Below are experts of layer 4 (counted from 0) of a mixture-of-experts language model. Rows are named router (the router's row for the expert), down (a neuron's output weights, with its number) and show model dimensions 0-159. Each number is 128 + 24 x the weight over its row's rms, rounded and kept within 0 to 255. Numbers have three digits each.
Before each expert's rows: a language model's description of what the expert responds to. This comes from a sample of Wikipedia text that the model never trained on.

# expert 38
Short lowercase opening pieces of ordinary words after a space, such as co in coloration, bo in bodies, po in possibility.
router:123159121118120105108125158125132125140156131131137115140084104167119083103162140148095142126097129122148155155091185130113123155130104137116092152168140139139100113139134133118140161091084157149114068150136130111129072157121141175122104095114144123133171133129170147150109140142143139160130148096097127062153135107123099131152137157151147170129118098100103112125086147083135120125098115157145161134172093133124099089082094116147142151126122150144135121134138100123133117074133133
down0:083126112143139132135140133160114132116149126128172131118127103137138114109128104102154110122120141083120141143138123071113175068094120170180101113131122137140179180071147158131149107150111116143105139167156149150134148162153143131095109086111159151099120121156137142125147140159132133123173104093117135135156086130094140123131091131173161098078084104133108077102126148116147099105133113093136139145152107094120132147139135103148100122093142135144145106125111106106114114148114145
down1:140125129131195148133135126120118119107094140174132118132122169186095125094119204121144084145113151122171128080145140102173126105108139128159126117136130130123129136111151125200122153137112122096126089127145133126157084136080137112110145090100120121129110106153135117161100139151145108146119127106126135144153136136132102129124165131089149138140084119156106151098165124129146126156138147104131108114165157131116135151168164110074095113178105149156129144129124157151119096102129114
down2:122097166151149158138128114171121130178143112084130062150139120109115126148083130157115135130123149126192152105133117115146137144129143174144129110134108124127086156136156100127111113141130124122095136141119172133107161130116122126107116150131131119078152112117156158120107148123144163129131194145156128126096149148177119126139170130150117122123111103131114123140134171099111129112176155088128158112138146100116127095131091200114116145151126174158119140111134115166116104146070108
down3:110158107111148087129153130172148071142127149134151121125190156092132124125123131119090146130105131163132159118159139171111071140147129103148169136158117127119121128112109131147125104110135150146119148094071129141121136110139087121125104172140110138164110116148108137160152122103154172108155116136114122119109138125126151127113098137159165115098102185131152101104113139177146113149118110129100141156105134141126123106098143116108179164095186117085118148141132152077099162126150124

# expert 50
Bare spaces, the, and small numbers or scores in tables and lists, such as 2–1, 68, and spaces before nouns.
router:107124098127138135077114145120160150175135140099148144153144165152083114095100121152138154124125135119096117134103139111130108157187120143088121144144159152140093134155132130109095127124123146115109100144154113130070102080125133148119184117145125122143121133115145132143131146163146096143174154132092138101120118090128124108106144099153112101160154133108102147151123140107142097129139091069079142129127111141121121128185120153199158169110114093114161103137125107112165126127125104
down1:161163133127121141119117132139123118148111084145124162135121182108180140132137123118085132141149086107136074196105142142098128130185152123151144144131145101119106127171115160112090129168129177143118129113087075143141129112125137185133099138134095141094113091149113120122165109134128130114154113164100132120130125132117106123141122136100113131141139135115084065118106171130124136169168133162132150122115148163144094138130147111113121100139138151167107151164109088143109115153146134
down2:108132136107112166124155173159132107150100129127153159108133105120145168100119129128128191077091169124129110124107096132115118154107127157146151115124102106137095149146146115148092148128168191139141078060171115127094113128131157140119124110140167159140143132101153110121123129141156173122122129091129151090144155083099119103145098125118139138174136129106148150126124125118161116132152160120082119155152143122145138108130161179120142135124091129181148159145094129148120126138127153
down3:134085136095135128111099137157138105126112143135110123110158130118162122078154128105123138099095149128138099111150096161132127170125168084150147138121121099149120145113124088128140102153118100134132150126130127181152136127128114115131137096132116142146155154178125165138119146131107118164116128093060143156131109142148145103153125132157139173144093153095104142086186115093137109144104111165085120143061149122141168111125152149149117086105142101121097156151124104148156091096141104
down4:104114143151138138110103081193137174170133108128154129122137142108158113098124107139112102108130099115124112117108138124138133103154142117119113150149153139143138125128164146094105102138136119153113142111138145128118084104123123106153158127125158111143152136117145080137214116179178127145158134124105122111143142076091143128120120134105110131127132102069138116140116115090122170167148141099094114151142100145097157161106084148163147162174099155112104133102103098124140107144100113

# expert 29
First pieces of lowercase words split into fragments, especially app in approached, apparently, appropriate, also al, ex, re, However.
router:135116115125109152123091100104118155139159104136099161131092132136114112141142105111112091078133121167116130136137114118148146122087075162154178152101128156149124150144082145080157162109117140091152123134101119140112142103192103103148107109150132144137129134149140154119137161126094111139169167116107130131175130140141131128152147159086095128176112143094128107131108176068124096096153129106138123144161108149119134134104118176143134134180132149157144128105116154132098123122111159
down0:111126160121114087135141147140138133115161123152132124107173125098120123136124129157095112142132107156141135102170105157112116164108107119133123133140078140152145112146145154090125095115119154095103149112128116104128107104136146095102154188149140106076135126170121182159141176164099102163154163135151137164138106151135163105138130106167114149136117178143137140154121120108143135132146165101159127151157099110134123151076114109160146094136116159152130152117123130077158100168175120
down1:082153129115134108081153140157112124106107126116163167094153144128159100088063125110115102151125141149134129106106121123114145125156119130106102145120139163098154136142114071154139119156172093117121161153150214109117140120135131144120124110103119076108095160113095119162155133145121147117134105103158122131078103097155148157163089106115111117093114097112129119095129116114115140106110129094135147142079115160112104120119107099143150124118117133111125136106159125150172122156088126
down2:130120128113130155129138108116146120110124132079115154114147084174150129103107084138173150134116137130105149127135137144104102148143088128115128122120102152166121129147145114112116096122160160134124122120155153129060133166105081114149098168113132135133105121122096172132137069177144153121098111169129165108129110142131153090118094118130150114117145091069170056130131129116123177127114148113135147140100157144104138152131118130119127109124119115130144114173103140098141094097073127
down3:129103084100095149123143112117167123119096122165117108084099140103135131121111130128149141126108152135118118104065119102119109124122128129088124140100106131168130115151134155106165121139161132096136085133132119157114144133144121181128121097151130159156125107110169175176168082144136156139123144145144132162129130126131139134115153132116149083096092097130126104110163125152133177115092114071139166200120117126131084080103126105146118119102117136138073155142139131133118144156151128

# expert 63
Second words or capital pieces of institution and country names after New York, The, United, as in Times, Philharmonic, States.
router:112145124125145073103140104144118111153120146166103109128144098133159155136080142151104139122133138092136138093148083123159067158152159087104145081130153107139115119153151110122162064193144134153089090142137162110113106116104165143135118105122142122149127126143122103134107166105137094120163109104106142111143086133154138108097082116129164102135131119142089154124149120151130120160140142099155092134120136087111151116098174138123118153128110121090147127159153142110147117146140106
down1:112088119072081125194156119126125171108134103155125123087140186157149142140144078149137150172100175098130163144099136153075170129120121123116126130114117141130152109159118110152115108143129103125151078171102120103127117147116116138161120117115127118099105128133171135136091125101137138124160114123103083147169137130132189115096114148164135126140155148122098129095116144136139156150147116141103114104124141106104153156129150142104117139104131104134143118106115118140116149098164074
down2:153115117148145083118120134134178153113119141155156154109113116111115108116108109069101124145165117172118173128170104144151149124131139130121157125139136155120129121131148121163108098129128121144095114122156123116169134151160117130090125115119137129123131130056160106149109161146146107113117109116126164133126128189124163099076111136152146089131114115158156091196115102112138143103149163156091113151109118142165145162131166096130132112153131111097152132162174176137142129143100133
down3:147093131154154099115112134117149093121152138113123110114103107163073110162097120105129122083114099171153151165129107140144149158157147137140153139089141134094125124106152101163112124114127172133129143129142120103150105162116163124110105115147109142132123107127158138152107108073161146132135102122139092127080151117106157170151153094121127140159132089089165118186125113193122085173092096124119150136137130124152139125132148121146149145148110101136164115124069122149157135150101134
down4:123110098159096151143119116154132134120102156129115120159170086131130167131133104122146101070167136120127137125136138128166114127139150160130135175157126117126165122130149125122140111117081088114136108102113110101138124125110133131159081104100134152101092105120128159187162059103127108113107143105168091112127121113133144152105164113096124128149132145119081137096079081172137138118129133124165135121113069143143168110094143115098138127116081112154117121147133135154154099133155156

# expert 57
Capital letter or first syllable opening a proper noun after a preceding name word, as in Beaver C-reek, Weather Bu-reau, O-bama.
router:113142151118120117132157133107156114129109157142117102085159093106131123109097156160120164124145148135165130116093111152093089128140160120152111099134162129124122116137159139117180082158138133145141108128105088146133114109097167176116116161113127180117142155135106123110165133140102136112146157121088127071167137187158142139155100098176167142091129124083121116150139127131119130124118128134096079139110149133122158100116158162127117149099121113143091111155123095099125113164174118
down1:131120111114145140114119166122170129149108160139106093125164090080085119141121107178146140087134104103131137138147106115120143150141127127102130127148121120117132135111084114108138100136113104156112135070134105069113102123122113105114085150154135142132127113142126141142172156197133113174131110113167125131108101132163170148138157112109117146120153142133130143114108124105107134139088143117119116131103150091164094140116146150130172078081113132096150109122109125159206116142124087
down2:118142085094126152116136117116184140110126136135116104166126124152154141133168131153113125152148113115156171112120123107112106126095126125109121123134164150116108099110121123160147197088092110148111122105169120151170138097142123181160153101119163117143112108135136102171141124129139124135117140151065120136161162140131135098111176117084102128161113128109105133109104107124077147118154150173131113098170150123100106124123174100133113095106152093109145147102120083126100103103132106
down3:156145150163110146103155126123118112120111126123146097178183120087173126113091094094150120116139124178101157153144143112081186130165134076112143106127143141126164124102109098138121119168169111119167148104140138136155147142128180138158122115180126118136088098150115124138124141161122126145089101095121111117128164107151137085118140129148175105133115159147107111104106119144139137097136118118109139141143125102177124120140105100090139133159163134115126104155112128082113107098154127
down4:112063147104143100120120110116129137119145164136162112138136155144112151133144159136101176148097144154114110085142120143126141115094163113149119160106130150173098107118149093112089169112147106174082162155115106160158130131149159152134121113145120120109123041111173102094095107144116105159139136140152153130139119157114120113093142137086094085144093146148156127140110116126126181137118127132149120109114155159093147129146123102152148106137141136135118139123125149145130124147084171

# expert 8
Capital letters inside acronyms and names after I or U (IUCN, U.S., Ibaraki), plus years and States in tables.
router:087145129093121108109146153148138164108115138150154111156122116144107145113114124146131133108162134121190132086114108108140120148126081176133128132118097155154095075126120113108083094124137152163137121127123142153102116100112157090141125153131161109169144158155160101132082138123137121101172116167156105099156127116120151149109106106131115114144125137140154156112172076094142116146119099121112106098123144167081122129129112113095158140131109117106109105114101193088112145114087097
down0:144129177133081113137130135145108152144156135156153137117134080153133111109113121138114105110149120158135106085148097155144144145124090095123147117125109141123132136156161127119121147127133100112132146148169119148136162119140090130112105147169158093125132124103182155150172171128089088120128153127163134093100124130141141119132138069109144111100124137140121143159122134141141179111139128169107111076211111128113135151092145112102103135116087174136161129115167152181112135148120136
down1:146134138134118130114113149084110090100099160112118128119113147100128141136123155091118143138119110147149101101156117115145195152105099157176156113120139155092105110108077172102102129112164148103173160160116086118128136168130130108130120111076124103140116125103116145157132133110106163145136144150092124117119146097156120159104108127145121141169148138137178166148095131097133159120132121125163114134147118129116148083122171148103167097166129124136144098157175113165083113147107131
down2:119108135139139159133147108154119149142141112124129157131105129149116151109110125102138150103064173153175129134136128146169159134145105144142135125117113119129126120134143095093105127139143128115093118112100109134087173110169123192152113158168125165167129114085168164131176075102117109124115150154129126131137087136101135101156103142147125135080126150104109150104125127132142115119148100142133131159128153131131140204116122134162121110088145093118148155123164120115067157158093124
down3:133119115147121143146149145124147120123172083145128127145079130129127117137097134111152129127141127141189153101134110137144156135104136109138136202120113112169151163132124091121180088163114132163118123092095149167148131130092155131164147138092096119105142107148137134155207107142166172129134149110141131115099115131150097153124121108134135127114112120082102140110117148082142082092149114108102106130085122106131122064151101127122119130109161135099127138107113157154124129094121129

# expert 48
Mainly the plural s after a noun stem, such as root-s or fema-les, plus s inside words such as tis-s-ue or as-s-ociation.
router:121141158119154112142133146159138137141151137125146083172119172104123112100093137075167134107116156135123107140121136113136157115131129125137089157181135113104169140118135121096172135123169160134136108112117153168105154147162091103133099128134098121093149116133128185127107122156155155160119105105113118123138138109168134111147092164127084116145083170159088121121127125122102140103122094120113125147150092156114133103130138130126177100132147146183124154163132092155084104097104146
down0:097135096126111116076174128122111146117129117191170139154130131122101135135116151077131105126117130149145092169144167130158125164092151109116093153153170117130079154114114161117096153105149109136103103099132161134123170126107102135120091145104119091115137107110143116161124123133127123124166154101156149107135132093111125122114142126123097116124142150080115111133109121170175148191094116145107152125158182096115140117094098086136141104117126130102102123120127130157104134083111144
down1:165134131097117141102098072134131122121092125135144112108135135115132133076115154160159130109123167142125128081162112117151107075125139152116115118121129149091143120129108124105154113109135164162086105138140115169107085157142105113087129080134127100148124124111086117092129121137107149136082129115091116139122106111126103094126142138129145127147166142142152136103144152116153143082085121156128075215109101116166149098108133095108116123110142080128116141086122146132139111142104105
down2:157115103135117089133132121145111094145141120083084161083115108132144136086112153141131080109079189067142068154173101117134108129102085126072134124102124127117147128126134141087118145149147115159110096121144148115132132104111125145115136107163136136113170116136076131131118145125150186156152147145137119133158114112120184134104170120147147111106115122142169150130116132123122099128117102120094124135138145125157150114120124133164115102095146139081149140173131154104147147116141104
down3:091084118124141168121126076125143117139097141116107159135135113075156107117091109108106162151138162112106190123123138127141172131111140149152134127099151092171097104109200127118134086124117159087138122162140116131198125133172064111106146111111127127128127145130145130130137115133152158101140147139103151181148117128104164129130132155143136122168106146138104114108102131117151141138129110105165118091113130139149115129139099139096159111157121125114115154093138130073153122119154131

# expert 18
Determiners starting a noun phrase, mainly the and a, also his, its, their and this, usually after of, to, in.
router:133124140150099161138137158149136125100089137105141132123129192114116105126111156132161120097095106173102093169117151158110098111142104134135170170099143140156084102139125162124112148108098117123133134133153112145145175103089125093117098109129112123113108097148146152108187093119144113164155135164123130098124148118155127110123114133098120110137132111141123099144150144095125132095135130097154094131099125085125128137171169090100108144166084147168119140154108153117143115080113174
down2:060141133104129154108115091119139169134114143104153102135114129183138116112122087102128113163137160120131117114096143123158139157116143135147103096165124190158098119126138125128127110175133154114117133136143142108155126153176163158152138145116139125095219133118132155132146133095118092121106136104130134136080165146096138136135166129127091074083100136124146114113170125134137110155162107128160112136149110161133124150112135120154146124134146124156108093086167125122134126133085115
down3:150127139100161178127151132128135128140133143146105130111089111115071117162146150134116087147131113113135146163100146053118116128118100117112139136139123111108108132148114126109121107128128137139122123131153095146122145118138106085084151144204152141116110115148092161157178115143100120202126107155128112169067141095103171092161128109139136137080139119130104114150163106120124114147135128134154144154124148144097115116091153126140103112143090117152130109122157092117096163131154139
down4:112137117118117113124161123134128145108109159162134136135166158091111120096101108145127120127094150126096130117159177126085116132125128166102153141111067156130147088161146124126101140112138159105139077134126152129125142107136113126124144129095103140153185120112099143156139132138142165101140124112176159143125189123095112131115128139061133132108147168150064125115090115147168132135176141131134120113132123134107122163153146150141155127120149140134114189105173135179126110122093104
down5:126109160164182167122132124153108120100145103151167111136097107133125143146150127107194168158116183111114162125148112107156140115109113081121140095163142127147110104165138120139157101145141124124103142115138067099125139127112169107135140168098159159111131145137167115152126197103116127103101127137115138145136154127134132179098111166171088111148091146094124124112123124123140126129094098133116131125105139133084144141151116127144109146143122115121138088126167084104142102105145096

# expert 39
Articles, prepositions and adjectives after was, is, became or as, such as the, a, first, original, known, plus found-ing.
router:202157125122115111143189131170119150100100119144162128145077165136072153158131138123176114138105131154143101156179139150142138129103094123168145104131096116153097108144110078126131116139104140116138166130155108129128123111149080078135143086081132108128090114126107146130136138124118126119147143150119118181146124126146098093134148127097159140141131109113084151083140134129147149112119124089141153099160116108123116133184145089125141146119131139116125134161155134116103124140142159
down0:138147072105089114144148110094081095145098120127173160144168123135121103134155120132122125126131122083123124126126093135146074133121148161073108130160112135172157125114135170172116174171151135150124126129109114140164137111137102123129116132145106160103122089103176125118140148127156148079110119132104110124128082132160062135144133132150094124116148133136139141144143117155113105100140075112126133138137083119078089125113090150106120127136159128087128137152082123127110105150113132
down1:136136122161133152143141125154152129140148129109105148145126116136127074124122143150098115115103096108172112097126107105118159095118100134136091089102081149102094138156113140142131131146110116114148104157170131112128181140088132107164118142121146115093153109149132126092185117109139095096118158113152117143153130143154104130094100180151161154081094105131130090117101080129173107141136131129111131097091069096122126077107142156136161113096090107145107111139122108135117107098122135
down2:080107139145131147136132110128128126104148122118109155137106095122116107146131096138135172112117102124144098154154154146139165180113137069136151086113130105135110133129143144115141157110123120126141138183132151116122145086137139108133136132107143147137146074115172131154134130121137168114139151170158141129101167179140141131145119081139119112162169133137111142155185152141087151176138106127114122151104157147137172135104131179145085123108123065149149150154123076153116136115130099
down3:126144142103138148126120134101112140137095140107156140125121160089159096135119158152140117123126150149122137108080113133133081140110158141196079133114134133139126149113116103091116135128145082149087161133192148138123119109143125137118130115141099083172096101115118082119192127121118137123116146158128163145143135162126093151115112133136134116140139110079145179160119131115113175146111099106145093182130115135111158149143138085167144121119165093121140130111105104159112168096115148

# expert 31
Heading equals signs, colons after infobox field names, bullets and table pipes, e.g. Operators:, election =, • Summer, See.
router:137184139171130124154136099104148144120155139158112134113138097121087136110157149157128094126118147135151122126114068166124118163133159114129133137130108092104147149115110160074116073143109120139107138087123131144145143129108108118145095131092142176169139091120097127127108127141135131105140112153143134116139171166146164100132063155159165147134141120086168120090157156140127134133160143164157121135120101150167129169116113091109100129175120109116147110157120108106126105091109134
down0:117166146116145109134102100102152165135128109138126115109137139096119125116178098088128125131130144148100126096103144125116143128149080128117110132128140125118116118165148156140106102121106117155138091164160151084129119127136117141076159129152126114148104120093117150144116133098108178137119101152120163099108103119137122122132087102149158117100111181125084102130124096140139150141116148189102060092142144157170090120165089098165158172121102108122133142097087122142133092123128100
down1:136115159110139115143111104133131096102127154161102124087120136086161151101137119133150097107125105174128164126165141177139151142120140116123152128131143171151149129153059132120144147160125137085147161126130110120115114156172129137140126108116126187135075139131133172133154137137145214118073129118088156128135116154132131126151141135156131098139154139124120102168111135136143198096125108136175113112163118140141101147124128109154135122140140135096114125088146150160161132125111107
down2:147080161140103114123109141141130136092118111106146142157117087141116165121119122157165135142105133141121098104104147098105160134150063188114141109145126108094138143154097142134149098108154120111126152120129143137126189108111169107127159092132133121142135127132101107153087130106161102120132147151144105130135143152133155160093161104103097197129164094157152122063086158136143107117129133177105134100108137099103137144135135135104122124108148173167110131145153120132131152135145102
down3:110103138161114100124113157138143150098147148119119088152137141170122098135136082154114150136105102139123129192133150135125157107122110160085134118169136103103140142078115112148184092130094098112108144119087117123143145161165108155140111111139155132084117174105155105123137167150141102103145125177150084144135123098157111171117087158081118142157130149106107115139191130137101118155162121121130131133117136093147118105115090133143111121165144128113175126123148126118121125148098130

# expert 14
Middle or final pieces of longer common words, such as -ter in bilateral, -er in happier, -ure, -ment, -ary, -age.
router:102129189134115167088124131094145126129103114130141154146131118119167139093175146142129116107123083093115149150130102135117164112133193123149110149134149108109117130098194120134160152149139149172103132155152127144179129136132129082108132134155129114095141165126127134155112121111138124113091100110144111144140137119106179109120137153142126185125104101142124160131129111137113147125084146087119138110087113127112168188130115167149141139102170149125132140170093135089108116129151109
down0:099096175164109188141144130122111151124112117148098126128108121112121155137160112142152141149129149144146162128136121141129150125092172182119105133152149146101136149114097124123114120158131096127091136135124153084127135097179153101111154115156119088128159116114142098164132113134091126132109154096119113184120123157111153108112178136143123111147065151105113120123111096130140151107130144092103116149128132137106110135114116134123123086143099102065063135165102111088094105137112102
down1:135117142121133099069061108185160126132127124106142113185086074151104119112137104173112116150138130142094146149113170128136126103172145148136160103145115123137190130127142118111126103140138124107147132108102113138109109124155155172111139109155127181139147113118107096094118109151178126073103081119132127130129111105136117155165156134120170126136128119148108122104106134108129113104133099136147150117094120146120121152088119172094121130117109139133118152098132142156139160100101085
down2:148108182126097158090095149156185117139136129126111151160100131152143104151114142118160146085117143130109116078103139134136117075112131122135173111107127113138138205096171143160149101152089132141147150150123132129114107137157164155143130151125116116151148138136122157112132091167137115128167123105142115136114099144114099125162124109107152115118129087134111161142129125135132118186123111121129160137138125090166136120172128149071140099106143102091129166154079118104146119152116106
down3:155139101128131115102108096113104170129110168164109157146116153131133102119163172107141185122130088106168143133109136145133125151076103135107107113101112134145114136121124116146122114084077150133094153157102138120134127114101145162154139121119133104107129136140156202141103218145116134107128130136143129138117176134103083112118125099147116138127122115122114103126116169104120103135179126096137107133132122133105102149152153109120084162151136104151150092169137112128145075135137138

# expert 13
Line breaks, dashes, colons, pipes and small numbers in infobox lists and tables, e.g. Children: 3, Wins: 0, Succeeded by:.
router:123160148179152082099122089118124156104144149129133152144128103167079131124147127137185104161166143127116100136111110156126142164078155162124131110112130142102102122075143195108107112149129113119150137129095133159144095139155162095110108156141142167149188136123102123123106139120161128139125086170119155160121165099125104098161137112086141166108158106082136135129146140111112143120166133129146125116159118120140098110119098103146131129141152129129150149158131111139133090095128108
down1:120136144142119136113145088119143123133099123118097161110166122107101117174137141115099121091110119141109149091109095112097122139142125117151072101132168148133138101091084139080133134129147114166068142126158132137095090107147096129114058099113119128141090125154101126171109163172152144144142137117132175133139129133127135127141163147114098153102151123151163136093145130091151129121135126128134140177114111118095125101130155126145100105132085189120132115115131144158155108158177107
down2:143148143153141126146081117099113120137193137119116127159100106151131147115108087119126174125110138142112173126092103139117101162149139115112143134156181083112090084153142117112143149154104115143129135151117145171108133113135142117125116137067133164104159135150107110140087110102131105112146091143141143153111116154120125141140144096108141125108156126121132144097109148134160147136124118118145159135146119207149160090156136177159121121150167114083120171146133129124195113130118126
down3:154123123118122117145130095103111117140079162117148136137140184103103133149124112176158157128136099100135124155147090151139110081165098129087179127163113115113121124123121106131127138116148105169125133132125096153141133160139122107124099110136136149077102108141117116139096149109139184134148149142135161101115132114111146159120184130110126169109119091108107135084114139173155149132152143110109111114116104193173120116124114112159142163166113129160134081088107111117117120127076160
down4:106137075095106133140125106133144132169140142152107097128082121091110126130087161109136104117112089113101107111116090114147167139125144155131129131125138161122076110089120163146088170144138161104138133092134145173124119129102143072120140095138101113124138115142143148114110087123111132109117111134119124131157146142129131135153111095138119108130094162137074134154094121175110064187154156083148138097133118125149145181119118122064108138143136142130156092144119133117127149129147117

# expert 41
Starts of US states, countries and cities after a comma or of, e.g. Maryland, US, United States, University of Michigan.
router:129122116148158092110096110119150132176143092144122134091166101126107111114086135148146150079161107113138143099108096116164100158158115105101112110127114146123086125145117158088133082129119127149163068118104101115123107132152142160162091124145114167139129155152180129144117123150080101130168119137128112072120119160160166125129126123157157124129152132131107122121162134119097196120179149114098093156138123083115099154135155160141135133142113118126156134143134121137158117133106135
down1:111174083135120128124146151128116132147114108171170106071159125110131136142101140144150141141109102090135151083140101085133126114157097135112141123125150125136136132084126127117131095100105102073099136101119116086126131138107133167129125113074127166127121106149158144123100139135121109125157146145130145121056146122135114109119141105137148094131153193127140094145110155098121145145163124147076064166093113128163142134115129122105102094152126154079136119136135133106142098122118096
down2:109143144105154120110119143142115125127128135175093158127186111118158109108122108124158162153137128142142118111113102126092075094101121130121170084126073123138099149129150117117126114160157141131095129169142174142173162113142112127104149118113120149118140159180155165144172123147180156131122117113182165142125074147139104090085097139123112147142139154139163119122119138113106086111125120108134143138123114114176098104129131126133108157146123129095145123083127162163174136123146137
down3:096103121132164114157115152130135148122109151150128114110180076117124118113116176128128120143133145165162125101137113155123113149168147104132114137157172099096204106151095081124097101124124125121103123105150106121155103109131135127081120139131152136147142175144127096142102122144141139173136148112172112147148181122116115131120112139076111166168120110144121133145118102110144094108094173124115102190130095122101134177119172116133102141152164120141125145142131109148150139122130101
down4:138109150109144092089138176142133122096148127179107119132171097129140141106121164136188156124079150124093128081184124141128134150152154135140149104146114108146132122088135120126149111130100117117096132109137163115138145114134111140151092163120093145128106071128119113162119111124155145112094145120123130161149133120134136103096138121118124125101137158099139119117135097154123101142164151167113115129155103168136156161071136149110151081129145131141103072113116165151146127101136062

# expert 54
Verb stems awaiting -ed or -ing, often after to or was, such as help-ed, ch-art, act-ively, ass-ign-ed.
router:123119136169065157157143133123155166130112128149124182162078137154105117108155076091075105097143148157084102149118135149132163140131085170156141137139133154154105123112097138128129161112107155124174126162112089097138113102146108120122151141094125138139099131148178128091155104121131152133152139148120111165143138139134162155129171124124099116142107122141130105099079174126130119134118118129097155169144153142161111122096111117094143134155112142129110097123125167147145105151136148
down0:127118138178079145090178155121134163113099159147149142142088125134097073122124101082155088129137134103199128142085126157109111137136102136123162121118124124101175150128097114138140122103162144166128117138131092126109158180135132122133135083092110154144117156100119147142148137128109122171134118167128118130098117113161155105136128135111158088087126140121091092145144174134131096151129131153098144098151122131095122143126137113149099151139125107088145179115109114158134138117138106
down1:146174115095136111113148124153153111131102165106132139100097123100142158099147130141035168108179125123130137148127159105160121137127132151093099143117095101149131107142119124151115147115152118110138108155102114112085099131159134157143146147127163119133083124130133099112102196125145130102125105144162134155146151145125093161197101128121134128166103162122110133138098134159118119107133125164157120103110114114134116142115135111089175103119155151148107149111132144095112104128168169
down2:118143108125174131093120090123133100123091128126183146119139104151184125124140147139079107160130150122186118152126171092159103116134085110133089124113157148090096103114121151114121091151143124115108138117159126155129129123129159107165130148127160132100121107148120122104119116093133131142132119088099159121154162130115106145110143142141150097125098110137127121124074157184119179172148138120135135183119134118108143156159190085134130153146141126103151144155121175110121102123111118
down3:130161166085124113103107125122127106134132176136131140131130078137157122109114134119134103134080136127139110135150160113184100128128085138124154164124140181114170116173125132084147169137113104131153131116124177148134162073105153140170140130169144116130124112109175145124120149109161139135143060117106150148183144138141120159142129106141129103122159138092115104123168129106115105152109149165147117106089145128095179107090143111130114128169147133108117136102100120146122160116135124

# expert 43
First letter or symbol opening a value after a colon, parenthesis or slash, e.g. pronunciation /sl/, Phylum: Ar-thropoda, numbers in measurements.
router:150146150115104111140100111132150140105152114114143139117117101106100115090156161084147124168147132148163096110135136131147151157100137090111154176139140180112143112175097167132118140117099142126121098152080178157169120118107151108121141105145158094172143137113131149113103116123128147120137131116112132123154129099153139092108109118146138143148141145077144124136118122115090150085146164169170100112116130127154124115130119172198132142171121107097147145124138111083096094115090119
down0:119112132146130145098125110168120115128157162144149134118108169128135143173128098139087142110099144124139095163134118127141111125150161128112147153127127126134146078086126144113158146115106140150149106107074161142170129093127107099149105132137138114116135141133124173127167069155164114123089139140135127148144146109124100144134111113129096114094127145173070145151127139145127077139123132125063120175118119139099125149089150120150134119134103110160136147064141159116084147131184168
down1:132145104107092133118098132142122116119126096110127095136125181092139129097097094087131164182137115154146103088106165135138139117108105116111169124154115130092145100112141109141118142138104151158113135116128101087152119108085107127199121123116129102126145114120104130113148094143128111097083150202139115096076113110075096111134151094120089104130105098108160120116142149134134110162117139162103130097137096111137142137103139140138161112146145145094127111102137109124124166080122107
down2:128105129122082152208147128102089156091115142139128111114107118115081133143102132096130147125145142140132103149155123137157150110140182085131141123092143163075126154132122119126073125103177109107104114126141149128142158107157142126138137169087098162165146095103118157140112158154066108140108099153149093138139123129136149120113134144133127150087162136115141131125184085145132143118123137119111099171094130137154135070124149134136098124097097145142133131119096142143130131129107112
down3:159112133153123145164153144116140106132110127131142141161128161152164152150149111145120088137144118156097182135139128156154121130077083174137112130069128132159184140144116133136117154131100107149132103167104116106111137130123105111139111114050099123130077110121134128118184147132106124171074140120092122110119143127113148131143138125110144122125121143122134115099167119146143142081129138142096107117147153132141097102114135119140087129136117102124094128109067161166111131132119062

# expert 52
Units, symbols and separators in coordinates and statistics, such as sq mi, ′, ″, °, •, km, decimals in tables.
router:129162164120144083108129140162132161119174147134121121143144127098110099130110175089123116180144125110137113121102137135164152168149156099106113183141164119119154130121109165122129124108089105142088075111088164132117116110081143144165132119149159135143151106095114113143121127134117157111091119150113113146189166125167114086156121160149138133134113141108125099144113113116115137096154168171152125127141081114188149129118128150152113122146132089143154125155135112111156113102117150
down0:150142146116117104156163165118118082146092115127159138124081166131105146103095096142112133133143128130173122086139097123136100196120109114098144126130116164151122175115132110107137099160126150110168103158140124136103123139132146166135102111120125145108135123157116110190128116103141134122100132134115113158116124117139154101120129160136148129136150124121135156117135116101141163144121150098142172135103141195174134118040180111132113124083143151137107144143112155101137123164136098
down1:099142122139164117141133142136147153115125144129127143119136143166137139132114130142096114127129110111127097100156164102130138169094133124145146140095118170101138140137132138130151148133127142136183103116142143184132132138134157140180172077096133133160160125130127131100137124126115142139105124064124138124080134082139152137142160088144117123079143103097121101142106090062136120127127122148132103153164152102163138169111169141126167112100135078159143171124167141125101079098162123
down2:064093170104137131157093129124103112132137140125152094104135174093119139134138106146113140158097103129135135060148126123141093142102129122154100137130093149186161128098093103150147129111127100118094137156122158107110135134133109120115115048111163129160106105157087135105103132150110149150170139119097113100121112111100127129140105114120107114118128110120151153116094127095154123162126150170142135133124145160160099133107110160082122145152137127094131121109136162137100171098133088
down3:155142113142141120142129136167179107137141114121111134170130168138092108155088147172107153136131108109140133108180121142152103144108103119111127127163126148169166133138126129116153119126158103128151149128122072141131125190112125107168175131126140151151100130144089124147139165151127181125129098069092148150150091086166088134121171152130138138104111163114155119123139117135099147111104091155136127138150078115096130192121140139085108094135138148135126150114117138127123135152146133